Below are experts of layer 4 (counted from 0) of a mixture-of-experts language model. Rows are named router (the router's row for the expert), up (a neuron's input weights, with its number), down (a neuron's output weights, with its number) and show model dimensions 96-143. Each number is 500 + 25 x the weight over its row's rms, rounded and kept within 0 to 999. Numbers have three digits each.
After each expert's rows: "gets" lists some tokens that make up at least twice as much of what it gets as of all text. This comes from a sample of Wikipedia text that the model never trained on. Tokens count by the router's weight.

# expert 49
router:517548487474491529515531474531506504451498502486476535500477506442509454510489495480451516517510509503439466499446477497520485506541484522493495
up0:516508511474483469475489469506469501486474535519512475490539473467524514511519552481497476529508514483493484525537508530466477540513515508507528
down0:517470519541534511511507508504489537528523518474487499524533514501510534534516523554504530495506477512529501529494536497515479512473479497485540
up1:491534516522489507548509518485483478482464512481477493507459534525497540474489456516492501533492504479525464480517501453531539479451518497489522
down1:499508523513485463574541496478541515487513482459470493480533498478470523471505516510523502516467501476510490464533473492515477489499456546510518
up2:480526534512485496481522503525514556470508473511531495526496498457488497494502510533533451506493530513560471478482461505539468479510482507501518
down2:551482497519495482479513478461473498516480514481492513481473475572497516538509497484496493517517493493511496504541549522513513478528454509529470
up3:491530522521453476527514510498480433473485495498545475512527472498483500490480512467482560530472519520477472537522477499474504512525527538478548
down3:515507485486515488554491488503491488465465474521508495495526506490509529480495563542540512491496510547533504483510468513552491455500477497492466
up4:498507501533465538515526542529481477475493500465484476491530523500478494533500512493494481527503487477508535492512482498519481477487527478466451
down4:523519466504540475495489493467446550510497483532510533455520491477518518495517460530523516485523489486524496494481507523493475548540458500488517
up5:448522471520477520495538521523467465429503491498520483502504507466511520498506506501478525514453502509470510550504469497545553464491532480489501
down5:527529525541492532493483486510543513483442486495492499534480514555522476497450473489513490485500535493490536475492504513503494525511541489502477
up6:467491507465514511510484524497521487494508496537504511494477486468479494496519499452550480477496511545503485475516473549511518476525481503510498
down6:541499503526495494522536475515515495509507488458501534503506556533518515513519551465507481490518444472494513483495497519483462494500521502486508
up7:490562517486512439531505492486500482546541487507517462526462513477487485509471470513495470527516530512532481474501497567489525567534464503472482
down7:498433476504533505472477513493500486417534501520478489458481527518521503464504487503485491491491515524507503547485505509506524526418467501547495
up8:508466491469520494463480509513452479507503493517500494513510532519514516522525492454479534472461500517497482539512513505440532523492519499497505
down8:503456496502509508532495457471431531534532483479502510553521494506495497488476542470513507466460549502489534472520506527499478496519498467512499
up9:499492542460535509554500519514523502495492507522533511475553526538486506492501518515462494460501430492495477492524502493535498525511485496508509
down9:517478494518466465488510486498484501463504464523501485479465553528486502495481487470505534482499418488527511501519445473519465457553500508479485
gets: " |", " his", ";", " their", ":", " her"

# expert 48
router:476521554483512483513480489526463497490500488474507450499525518517476508510472478495536499539504481504511520516511469517489505463494513517498482
up7:481502484517468560481487498520499515459502475519446528508520481522498510489495474473512482483506488513480460498523529457497541510445520502514462
down7:499504500484512521520499511459500502460473551500514504538447511509534551488533542484460530494518480504475492534499497460550527511447432494482482
up8:498509466517504468505508455504478510490470538494511528524508513541537477508465480466505489539447482494498494502528520474484510551525472478515510
down8:528515503515485506493453530506525527505505444507469481488543487482500523523504519505502514482474456493465503496468478465535524513506512513499457
up9:485497481510528516491503488497495513511507526502494504489485493517550497516455466466494521531489473500524465500538479490529495495526481458575453
down9:524511541549496499480455493533497519510478514483500480497512513497476496538515499503536525528476513493527535523523508522537479462512496526469518
up10:454454506524512508485501497540487503482526512486521573491498495487502564463529510503512505431501517462478512480542527533511530531512496489498481
down10:469516518470490494516532491548491514479525483507491488529488522488519527466501485490554508509511509529490526493469528499482502489515448451475489
up11:473554518479492471540503500472483468533552464460479520518506495495485487503508510501505518450501496463486523491520484507481503519478478525460549
down11:489496475518505521505512476469484531520487524485533499524455449506510504498526497507518499456460546489438506479481515541486487518528488490495509
up12:487508526517544475532507447523503584501504510466515536449509500465543508504540510507468501491465473528499498450532511525501521484573539512477473
down12:481510503521484499517480486517470499505539535456492453501499496452532520515488496488541506518499495520481497474490501520479505492531491507496488
up13:481512483487514499504474466503489494530480481524528512523469475477519492501478462456488453505499480511467468520515493457528507496492521513507505
down13:517465511536510502512501497497504505505471536486491521496490481483448479481468432491509506483469518511494494512508472476500523503489479506465499
up14:465478479506551494490541538490498484531495514548501474490480497474503513523482501509432514506504468501519465503537526527537486529504514460503468
down14:520485513495486512521495472537514520463474532485509478521516548504468500474480443517513506514470488510492570525476498505502510503494493502484533
up15:470463551478449508540505504510498506497523464514461514469510479510520471500493522479486489469497549525494478495532487459540501493524492483510495
down15:510498485525470545540516543511484521493494505543506524491494486484512478542493514472490549471471488514530520543498488477509540515525492488471522
up16:477482490511534507531483488501491469503492499550513523528484488510506524532537502488472568533533528481456493478510508478553472528482445486521511
down16:486511493494465539513486522527513473473508505501529494481493519521521530483514505479445474514491474542506519483506537497490526490532512515511480
gets: "\n", " =", "==", " ==", "===", " ==="

# expert 0
router:499523489503504489490482459484476490492525495524500537462500489499531532524519477473548473492436473497519480469534527475523502510511484509520482
up0:529478493474510497551451496525477510510538481506500471506496520456513511521517488523471488482524510512488510540480502481515488492524492533490496
down0:543527458516532507504489511533497491476509481474488533507467450530523494479477474484479510524430485500497518498464539505527518467514524475514514
up1:484520476511480497485456478500490488524510490506485495514508456529523516500488460498493507507504526504472496498499485535505501534488509519517502
down1:543490521523473524496488524526496475449459476495479498483496496527507488510530470453519495496495493516508516496531479526537536499548512514503530
up2:497502510495506513523503479537480487475454576507492528517517484522512464513445475546532498481505496481499551483495518490480505499480512512474519
down2:510514519573546496509477506510511530496516526494495462498501538481477497535529509512466469487527495488464527496496503452513471532488498484500476
up3:494503494477492481477470512477568446513525514537480486497517544486510481515499489489431488496488482434485494481461509504532510485498538492552524
down3:528463498512487496475479496458478513466456507497452511481514491483467512500501525548463494485540538493498535534488505473487485481466503494488495
up4:449478524525482477514500479518525495505510458529464476503528512468481453477522489512485500525527535524482506533547496484484469506474474484506507
down4:544485499453502506487505516466454481486514491477519523468474501509482475513459516500501529487490454501509456456500487522484509487485511486476465
up5:541442550508521514528495504482510530480500488495522504510499482524449474509463510501493502509542489540428506508508466568458485511537520473500519
down5:527544482432480491524497505488512475485486509501530537490432506523512474470483477520510507520460530524501535504492498484490529513496508505481544
up6:479444542531520525463520495500507500506429450486487470517489542522479497510481489483496503518510484491516503506526503463489483521464529457543516
down6:504468470479482493483512480483476509497508520512481510493517501474532490479503484506544522469494473456467512437476511468483486446506493458523500
up7:502501493495503512501467484510535503539509494514525467521515454501484457525511483483501500512497510540488493502523497563532471489523496468532509
down7:509487509457464486491496507513546477507513507502528489502506559492484480514455535520538512486528506479512493501482535505513513550466516429502528
up8:509496553488494547515464494490529534497474487498512514499526500539475450463501529478504519462514523448473513477486518502487545510535532472471526
down8:527517455474544482456518499503507449477464528507482522483483493505478492498455506495472463489506516504543520527489493517515493466495516482449505
up9:515503543500472534493495490522508533542510494521488509503484513491456471489520504476502491519479491496510475531495513478472476458479523490502518
down9:488462485490506484529469512459534485513489599509513493493472490488506488525474503528496508456538510494514528493512526515503478515452477514512508
gets: " |", " &", " /", " –", "a", " →"

# expert 17
router:484528504457539514472501475532497482481520460538500500529463536464532550527521523484506500527503489522487483446473522541499486494488495475476475
up7:484481485460478514592464515457498511535477477531484525470516526512469464456487514459470468502443493473479479495482499501530506506511508513510469
down7:476481517510480514511481521538485494520508476449510531521501560506479519503535489499527518489523499473484516535526494478480548496498488521478499
up8:498501483464510486495493512488519514500463459471437485471543494528476465456483481513487533528489500480484534513489481433490507500474512504506511
down8:490485517511495476543456460542532500472525487534532502517533469505457529521512490507500462465458526460513523550493474512488489497493539524502489
up9:500516514522485493510476458478506482535499495523498461496473494481460456484531475463501491525508494514502454497515534508533525552500470503468502
down9:510491495491504493549451477515466512489544521442489487480522548519484457488491522503508527491450509510501510455541520492475497481493497452517512
up10:514537491504474531487506522466497498490520507498449494475497502519501508490481504524494482487455503473482520485533538476507485507544515464497522
down10:528499498491444503481500518497498479502504499492519475514498492564461493505432524508489515491491480483466468514532479506472495469461508492511427
up11:501495501491461530530455479430533504526487476542472506560486516476506467466483490458503499507489492492507436518506511512505518481530502515522497
down11:490438518454492505471485489460515530516507459524478561456507503443517522497494478517523542542481483462516479513545518492510521494477499498544469
up12:498542484512496517517532530455485531478500541464522495442477509499501519504448510549493484503507523475511497495548503502490491525513494508502452
down12:521520493492478480515495480505479496526512504468499477512505499549479493493461498511547514481455477502467501487559503537524451481507477489500464
up13:488504497483473506539457497510540497513488512526455509475463536537490545477462501508502459512500477533450501516498450515461507511468499489489478
down13:474501482495494478506524485506512523477511500498513481517470456523488449536497529502471488467508518460514491465482481523543521494468465470479527
up14:510517493479489480503501524498489483490521521502488495538512474505488466522486521552509485469499492504536525540505470550483492489467496460497523
down14:481517473516493510486503514500451482477494492508520471482531468488515459477450528544503490530514467544512490510478508447496445462528560485495497
up15:530510448478484533509492524465489541497507506495417450537465482518505529540531459526450493463465518464465503532501540531481556556483498518524518
down15:487563485507507474495530496494490525516511497526489546456506501510537513455500522488502486519486462517525488485485444481525489480463458484509485
up16:505515530515539504496534521483511527517475500462495526524489536503503469511524524462488507495469439506506520509487518478472481513492488490487535
down16:519531536500494491531510532487539468510491525495517482512478481465492513451492473539496497453513512492473537468524495499483484513497533498480456
gets: " |", ";", " including", ");", " include", " as"

# expert 52
router:508491517511522470486519477473500494555551496512511483483502500551517508525508534441511526495527468483480523504418486487502507487478511506485477
up0:546521517518499507497517465500521451502505509500485488506513517520481492527478505487505521488529486553515479512481457475506464530458480511475485
down0:448520494527449509487532452517491501513491525508480480498517526532518482508516500495517497530479507511531495488486544464563458472503496552525486
up1:526454507505496466478482491521468473514509491549496481512514502479495488536540492492487490541529510504468501482533530489527507554481538485480497
down1:492494529494490503543532503518480515482528484487476518498496486478519502512518452487501491497521532469467524504535476488477467517516499503511524
up2:550531475536504516543461463507468478509484515509486470524498487485446516525499507495460521462534528502490515482519484478482503516502494481485493
down2:508528494512498474505487553498450436464526509510504539491499492514521521434478495473517516502478538504521497436506508463529514545472502470540498
up3:488484484475502494520490494519533497503451491493519512532501500488494503519536494509511517527489486506496525444510526510477483527494533470508483
down3:498449521469476503454467473536522523539494503459448499510540513501450462527472528523491494461477511446442508489475483502469482512495506492461485
up4:486498520486562507557475539486522512492506538504492513517496505479541507448522481486496483515472486525481467473510519538509490470563508519479508
down4:483486507467468555462493495486560491493499540466484477473495500501511507463497520486512527537479483487500527482467514530519504513543524530491532
up5:517479474491512510515489471527470482501505462507471447501537478498485485444488477477556490522502494506507478459516497497473501495486509499486469
down5:527494492506478500469483445509488483510505486461493483469458513486516486515497496516496515503458521498474512540490505543483490499498477509502492
up6:513487464495518488524485461515495515497498473488454494511556529493517498546534500479503506503505468455505495458496464495503496493476531454486519
down6:577514526523478500488551478487475485461486499484513465477495515501471445490477495512531514500515482475477513461521476490480470543477510473518486
up7:499493489471476507459484510524511485502487541523488524511504533489492520498469515507447469514510503526507486483493519507477507534505520515548504
down7:502461474498495516496504518535497544428545499490501494493495506533509497496500503478508500488501536474517482535463483466528526531531520518512467
up8:517499438502499497521509513534508534496525498492522539478460486537496526483477472505473506468511487501512456524486476473527479519453540512532509
down8:488503492490534492517544498501461528533516494461482456488503511501493540491480526512521514510506494494521486515459504449488503499486535502503498
up9:479503500510484495487494448488516508508517507488537458539470481492487486512479473551523512507493502495519471546509501518471467552484495526503513
down9:493472508511526485552508502499461486527473470496469439510533494514502505511537474503492523541480502554494506522505481510488470478491504544537466
gets: " B", " A", " P", " U", " M", " W"

# expert 45
router:494448495501490525512498518490484512526487518514515473422477518509504498470494532489502478489499517517502474491506476511505496525475521472485492
up7:492491486523516518490478523511490458541518471491496487526482537518447501487511461493519513487506491485541480498559493485473490498481521479501439
down7:492483472482470526469501506551466508530514456488493501431506533495515483498534484508582538517502507509494494503507503477485531532506500492482505
up8:520530539524496507495487479483537459495539534514506542508519515508498558536554487485520519482518520532489503515475534473493493504529499485497480
down8:505514519490520505551536505534432508504516487440462538527495525524518510509518521506532531508482490491505466508501542505519498512538485496473496
up9:485523487502512507511471520475473502489501532517472566512514486512545479470495494521498488517475523521508500479495496523479506462544486522552487
down9:545538485484509499520472482494470488520525509501478479504542529530528495531513503470484544475503474460489478489464536493494498461545491499545534
up10:497500485473485528426459527451509537528460475511530550520520503502537532476483492506523486508519461476514495489522485502540532460470495508479511
down10:496502528548538476500495484506556512475476475473522485467516497496500504487538498507501518479539526532518521467477483488512536488496488530516524
up11:461564511480508484510534509516532534513504507510514494490488491531498493520524493486491536479501473491442491530509518527510487457500504545507462
down11:484534518492501471500474503522519488477510566481511532536498498483526502544493484496493485463507473478494472514501498521518531548425497522514475
up12:480508522460469503459527461487518473517510505510496517516468532479523481494481447496498499488501499505529491461480515523465542486478539505508508
down12:526475549507530491507479460495495524469493471499499488503480520501482467479515444488506474534536492488455482453482496524507457440483478537497491
up13:493498448495526480495550571483473490519503481531508490489492504494518425514479499488459507502496482488519455509501468477448545553504464564468469
down13:494502499521481477483520484506536456475466453533521500496507484514482509461485552501484524481520483488486496511481480533527499565517561521464469
up14:484522459503502518452532428486539500527507517501473500566523534456448518472510512494475479488498501524465497529503474481513487454484504506468515
down14:542512503531480474496483497569494517509524515512542507550523479532500560499532521532495510479468506488524495532511502493512462481510524490517460
up15:449490486469495501468478460475498490509471507497512527563478486501490519505487435442516518508515485494481498521523513475573487489510474489546510
down15:501504491492482512548496493513520496473505514506483501513494470515522520482503549470543483487527484491494481500466482491523520465511509491464484
up16:544465494483526462505509533533514497486452524506489524470493485503503518501504468433502521492473494507495486513533490514494476497475494543490491
down16:516481499492528485476476518511489506534493488545471493468494496486531492498491507513504461504530448524467485473465478479510476513521562503470509
gets: ",", " that", " but", " out", " because", " said"

# expert 6
router:469526494492493504478505473524503524428471526486524529489483491490493546501518495487558498508459502521523501503503459470500506489485478463515482
up7:470516532549507531482519487528496496531487512510496526492513483493536496494489497461501466493497505481525496459502463500494499509538490490470455
down7:511497453460540481511476529514474478509507508513503530478466483471530506483554492497498492453516507506495480503554515518471534460494521509510497
up8:544502530488490512455541475467490548490504480471518489518495531550506485497486495515504475542521508498527476484494495469517515526503489512470500
down8:505519429521523517550501512515477520519536486481468517497519494496555502513448493519540491477552505473481511505536570478458471501508519481522460
up9:474455435522482517519509503532472537475511494536493458515517493508497512490552525507470472507501514524544535476535485534566522507468495467496511
down9:524497488468528529504505497547500512474509511528491544456493519522509510540502505495522483518490527534472481523481508492479526510480528490475491
up10:550437482510484533456497532533534490486479470524481515510480530490491475508479529547462480500548513497467531512513541486500529479505513481503490
down10:504501511507486516501484481447510489532457510487482530519509505550514496506499520525516500504465565466496514515486515518547513511467497509507501
up11:492522514509466473498472553531491546481487507502503469512502527507486481503500507518491519528515526456489554474508472480501526499542512493533521
down11:430506491475494493474459524522473496522488518518468465477537469521519451472489508499519540539510505501536491462463521517498482452485484517502511
up12:433502493473469572494507521496511489496482487486495507518520470467482479471462480444498536472517488467461545489467477517447514501499523481503491
down12:514466502468486501513489524488509471501493495508533433494489520500494519511508532450488480491496501533487475514520520509470508547494538502483502
up13:490485508507483551512512596437500520478498492530503503519532533506544526478495502550438512522489487472488487476501493482514534480519512481508493
down13:497502469483470471460496504542482455469477499489502488510467520507525484508473497481504481538507502515460480505491500488484531479481514493489482
up14:480520511517498445508472476514512521502467509520459496481439520503539497505514466505499487530499549549515509469504552482494494498557491511540543
down14:478549473494492499471518461518502521495520524496500531501491540462546515504505479516475533518518478493519497548489503505485523459511493520453494
up15:520483479493456504523499522471485530507481446526530521517515482514506457497473527504444496458484485495477504494493497521467518526490496499496524
down15:502506495538484502516499542465462545493479449493451460473519502501497458528493515494445479475480541446451499514506507473507466513500535463482532
up16:450556504520529480497449511463498488492511471510503513492508455502504496497510438495481509500487480502459502482497490501521529496500522506527510
down16:492549502498515468536480502484495498479500458448528493487479463505447525520563502551503514489485516556466551514494494474516533471561485532492548
gets: " |", ";", " –", " it", " -", " name"

# expert 22
router:524490483526499509500502515542481510455535531485492436465481507533545444519477486495534510485549493507464524510477493490512491506491468508485537
up0:488522505504498532532503502496524516493482487537479512529493485466544540526519492502458461529510514526500482440480503485521486504538497506487518
down0:481510522480465475541519492509507499504468536540498528510508467505470526514496555517494537584492493506502467496513530458494476450494524456479503
up1:509494462469443473506510490503492495523533530519482536495480475510485508522519481501443501496421519498508497513495526511526485527504474528509472
down1:500543555489498555511519477532445480528495476495501520478552495498507544498479476482493504513530484523515474551500512492503504500486444523498479
up2:480562465487524547498517490480551495505487473468501498508500525503493505523489539486500494523506506443481485481499501512526537476531512514489432
down2:503514489532518516519521525496529532484510470460516489518479494488460487503517526465494504503479468514522501498470499479472478553521528509513530
up3:478504500532455482530482534448545482495490483497470499549524562487529497527536527488526501495478470541474477502538495477501495486485503496477524
down3:477505459518513522495513511520532512471505481504497543495490483502530517501496496494527495468465507485451466491503509481511480484484515458497477
up4:503528529525514467489512505496480486492504500465505472484477510500512516491480482488558481501524480494538485536478487535496492478519479510475493
down4:501448437460517538505525482505487508517500514498476474484526574517561478514461510473519499518487484475535528507491515562469461508515488471500490
up5:527532462542533493520488525472510511508506505505501497537499503507496500495488484473513494489478500517480482471530493496501493519520530548529526
down5:471484496490508477468507484454516451514479491490474447514523543526439519489494531498523490515496436483524485500450525525547479519553496497508512
up6:512510504500528504512478603498506534533487506470499510490499510499517493547529487500512545461503510527504543500465494493525497492521470542518513
down6:510451449457506507492565460466493535494494523500497530508508487510526516479514495523498467532505500513515495530521527516513492497518501534492491
up7:511491524499557524554460492505459543520464468504517550504504513498509490446475503501527494516467453535513525477509480464482502563517515492484478
down7:465511528504455468458529481524508523498496511469474489509483483483485502520508529507546566491483518486479528522478463508507506522543471527522546
up8:526521498434514479488507505513494451519475543505485511504532441460468500490489528525496517499546503529474490516491488501534539513436468551521517
down8:459514491528497487507527513520485492547517498480466496501525475499488497505527499498510492479489501488528484507498489501518462453547547518473564
up9:497511469515496514499507516520511528499506487476544488504489486483490507521438482508489469527461499511500486528478549464504493482523429508497484
down9:472447442463514498513482450537471485531512509486481470496535517548539496512489484507510484511451478521524506486526529543461479497518540503520511
gets: "\n", " while", " over", " than", " about", " However"

# expert 46
router:513497514511488522527504499499530488535514472545491524483514532486499502511528497495522551481469486479491514509445502452510553519504506479493543
up0:523507452468474456473471476510450480508557519497520475496527493537501516505498500509537522482453527472497498464502472522473499546539498489532552
down0:482525475476524472482498549484523476504517506518515536478489523473463513522445481529532482519524497477449529488502509465487541525505484528467516
up1:500480495517473517480502513499480480511464525454482520480514466495487496473510496491535506440457496494508483496511502497489523487541539491459520
down1:455450483494478461527539459462545532479505437534492502503496490506498510494455512476550513483547498496485474515471485498487492509506489507487522
up2:478502497499511479510509533491512480518511467498490481500495505491476521521497507512501500522473496464512534485478493525473503487477498505513492
down2:508482506490489503493514455479503494489491494513483471531458481515515471456517550426483471502534469539482511546506532485498483493529508538514493
up3:519481478459481475497482493494510460502526559518484458503521525523511512481475499494503495480486514502524483433526538550461482497479503481565536
down3:555523461488514525515495479525517474470490552529491482492521493492532463519515499471501503494489492502409525454515534508499496441526500503541500
up4:522455486492495505503512535466481531465480496511500522499469457529493474527522509498551519480499481493467468494475545498564541499508511497523478
down4:440456487534471513516499476472505511464493472508466482485476512523486500482517509449540509498477485537485504500483505533506483509497574490491489
up5:488503512518511542472499440517547525492549532472534477462509520514504496498513498458536515506503453501520478465480496536514505471514521500525491
down5:469487489501500529505513504467512467474489462460526541506469497499512483491501522508519506466480485501490535494455493505525496494491522472518507
up6:481508448514484465515464489494488463498478474497499506469489454505483464477504451464508492471524503516491470518519465497518472491481520491510515
down6:543528544431478487471485466508501479491478508508544482539497493495496538455484505541517468508509540472495490468457498514474499508505515524498514
up7:492481456532516508472512465503507520493517515486530477485518472518484497522502520510502459484516455541499479493528538462533506513496507491506474
down7:511514500485516552480448524485516480512462499467511510512442485510531508482510484500477504505465512487492477490482529512483503511517529499498496
up8:533497477520481493505512474508521501481493516520535509496520450487494462459479515559488485500535514469548508516494517530524508484485461505539517
down8:480580490466516488517529519535518511484446502515484512478495495481493529502519486488475462472533480515478489481474524487489469545522506479495505
up9:536496565481510487444473499512514514493483482522516472456535517510515486492491502495497519463517460518514513507491461509499515498454516482498493
down9:512516484511486498506494523482483509516499457523504509570496488557517485501517514488519512494511490504523484521479503503488503477516548490473558
gets: " 1", "1", " 2", "2", "5", "3"

# expert 20
router:471537521501494484501500487510519494510526496515497471492501505526516508496494524511497548525480505496483521465453489495475474463503492526506518
up0:451480492519530499547544504503487488476504481524506500509509476548470496529458506489490483517467487505521470467490488505491568523543475518513511
down0:492532434508492479482460497474488505471434468503476508485495480483495511502535547526554496493502491545509525546560538499490497504490554538462501
up1:468487486491531493473477516517487489503506525516502506480555514487505495498487439500503502540496538479535526533500480463475462503488513519537518
down1:518463490475475519525531510464485483491488494549469494449504533454497560477515528463499528516514500448512544548475445479540557520485453515504507
up2:531455501509459514522482466537520475516475517554441483526528533448520544487523458495465479479488506482468491504515511532539506484494498539487501
down2:512514481522513471514518515505534519503513502466502504504517529513510511483504539540458463455515478454526484511543511475434518483501540521468511
up3:505486490522494522534446491468551488516482548482443480491475505461517514503470519534501494477476498496489513485537482495508483501513511463467467
down3:539466511509516528524493502503550511558498470468481518452449488499485493506509508534489533468551446465491551479522513484501488528491478460483534
up4:500471534495495464512495514469519475467504437460499539539505486469504502525519514479500533521445461480475509487508516510495526485499509481545499
down4:475508502522511428491495534494498474462506494525505511450466513520529458511530522515484507472537459561533511500485519477525479507480551485479501
up5:518454510539551515498522556538519552474502465483479456501462495513525526503488467524474472476503524529476475553500490488516482527475498444463495
down5:505485542496472497516521531479471488489511527503516497522463517530467515533518496479439494522493478518507526471494516476484506530524497498521510
up6:506498483496480500536458487514493476493533466513490500506480505478506503527505552490529511471490494547478511514491516495501509507467495496485513
down6:493480494493518494513472502503507506499499484511468458516483500535477504513533521508507470470521448452511500478510473453473480521477501492491505
up7:486480499520509511491506512496510515517479504550487482469487491504476508517520497498498494514502540504494507496501508511488472497491501516474489
down7:503503472478525514525476480505511512546489505492546537468526540499508489504473456519550469517498496522481493511497499516500479512513504498521487
up8:494486519518506492494495507500511468507507512515470469494545449536484490462515501496541463515468487472513496470555524498480484471533530492514478
down8:476490480490441500541520522544482500510498472512488529519488465517493493457515514457505453468521524472515500496482523479464501501522506444492509
up9:548462455522539483522472540497502521523481512519558463510512516483536517520492531526465461501488508492477508495541531453517558497525473508516536
down9:472488474493482535489466488488496485555474514523473533482482443496476494480507486467476486465514501508459525499504480487526535523483489525525515
gets: " 1", "°", " 16", "1", " 15", " 17"

# expert 47
router:500495501483499520512533473528471511468511472510484503431490488534533510517538494501511499503477487491498490480480501473440484498498494503483547
up0:536516461518473466512543501537482537513477542492463492558509508462507523486553496482483476482470529506522514523506528482492521545522508509523495
down0:474487546534493475524480496477511494525519459513564491510521460506485476530489504473492522532518471488516457508512467472428561487479504507451495
up1:507464509459462511444514512489497480484538467525548483525477491482502489493489538470487497451505461492455476515505467507500525525490509484526484
down1:470491484537478497490479472505559503475510452530526478515528529455494460515521482474481511502532504500479536494457478533514484503509476510489534
up2:514501458491478493502516509487547502490483517507501474491519516499439459526468529487481461528529511449499513449495508501495465504482496484516502
down2:546500472482511497508477507514478512539531519452515551485511502471502497476498532515527500525519552453475517533508535495470495535526480522465520
up3:509527496551537524536486508488450465553523486506501511522463461510546498488499491496529497473539501507456457496495504470492516478465498525472462
down3:484508554511489523515506472481530503532515485472523477500497479520532522502492567463519466532487512511496534535496492488500511493528505502501492
up4:459469471488506499469540498462520492495530551492501431504539497481461437497497527507457490486550500444533492518510475529531515506462481467520510
down4:509484528500521508519513498497479519483523494481536508498518508458432524492507563535525518487541483529503469524495530492505475474490442481481463
up5:501473528492463491520523517525545531512518484486483479534524504527490502532491496523545503502503509504513525501501505498476531494503528492533439
down5:503461444531456440497447476534528536466490477509481501500486494492493484479469483460465495531507526461485521505480497494438523482496499515554524
up6:506463453505522484537506486526461550508461480504489479481494474521518529503472522497488492497504489528484521475508523540517521503521479514506479
down6:528481469516465482487464522472476460498450491519455455470480494538511506496514459465479480515538476517546499485502462498479487510482508528553486
up7:526545503486500499471514525531481462479492515495478514485547509499517478461493467479469518506491530478439471529523490511500522509463519426514453
down7:530505452497493536537490490498510495505511496507463508473501474468481524505491505511509487524517559517467553517521524513503465467489528511557501
up8:500539528504523516512500499454496463529480499463460487479518530509492519491532526504541541523517456512552524487528484523486492524516502489470489
down8:449498477488478535492470488530504510533510519515527523498541478546510508491505489523510481482454498495474509532485473537475468452518520510497497
up9:506478510497492504492481437463489530529507485513495507485500491461487480479495515440475470492516472559532505437500482502516532504529509530495477
down9:495488475561500509463510484496514518463503478525484493486496468515467490476523517503458537483516471458447511500530508445510478518490492476498495
gets: ":", " |", ";", "|", "=", "):"

# expert 39
router:485507479515494519508478478476488516507509503459479490470486504513475500509473507510496489500526505545497480482515575431455480509502499494498487
up7:511515463478523487471543459474509495456504481513502479479487516459502508542487446475484501505509516495533515479469483504495491521476475518484500
down7:520515473515507433498484529495504489463465518522468496477515464474479523485479463493474488477557451519514496525503494484500483485472531481535514
up8:451486493549544469492509481475471513529509497503524518525501475520518509458509501510485475505509483498496458483490491516487517523537499540449483
down8:505495480529533502500488548498469503465476512523539499472484492496453442505476485509516535511525512502518491479525504471461493500501547475461528
up9:506490513494493525504464483500486522477506504467475456476511529509459515478497522448462523478511477487489501470526471511541478532492468508492538
down9:524512503491489504525495495498512417545482481459469479533484542467482546512493523479518499497480522475521497491496466505505539543501507556504521
up10:472501490540511514520488503457528547462456503488560486519503481502502495480462526519489531498554509550542537492528494485498534512497492485523517
down10:510483527501537535519467509462509441518482486506453468528498515522488504472477540518511533497468512518519491480508551515474545507469493519528507
up11:512492528499500553515503565495531505496521473505481505492565461476519472532515537544500482493551522485433449516439507500495496462506502520506464
down11:455522473498517464475501458508519500517507479487503460511476506551470495569494505505509491477470497545477511523498451507483451487517492485502516
up12:490464499508530510480481479502526482495438489507528531554502474475467513488561504536517491535463508478510499500514508548465515517513495493534515
down12:488497480542539518511512483492477460475487483495519567487492543443501499447496483480522521496559508513504498491538512497486514495517521483495499
up13:534481503512523509471492448502510469494483511550519528540486497502486497472555434500532494527461494486463495507516498518504476520493501495489495
down13:495499476487514544516521479498492461464504501531519566491516541463487474501488515495522512480536512516524518489552542500485510503513484487533513
up14:530517492481482514529519516508488548495553478476518485493478493451497530539486554506480499499514496502523499478505496480493494468509493522476469
down14:526496493514508494495476485526488472556460495518518480497503495516492453516476422496525521487524463544501493506494546488477516505479519475476497
up15:494508539496473484491462489514515515500505467472488516507498474472483483506486494509498535573509479494502528505498517515504494506514500523514486
down15:516487538506478507492481501487529502523498485494481540504533511501533491514512495504521504556455455518469522475508484554490437521558481435493549
up16:517516534448522497480484488516481499461493485535508488511454508471491495526477460489520516486489517516488519511485476450533516460541501511522459
down16:533507530446521535483487497533494502494492475530474479508521543457505487456489506493499520477516497483511433472506443457489531501477504508471487
gets: ",", "),", "\",", ".,", "',", ",\""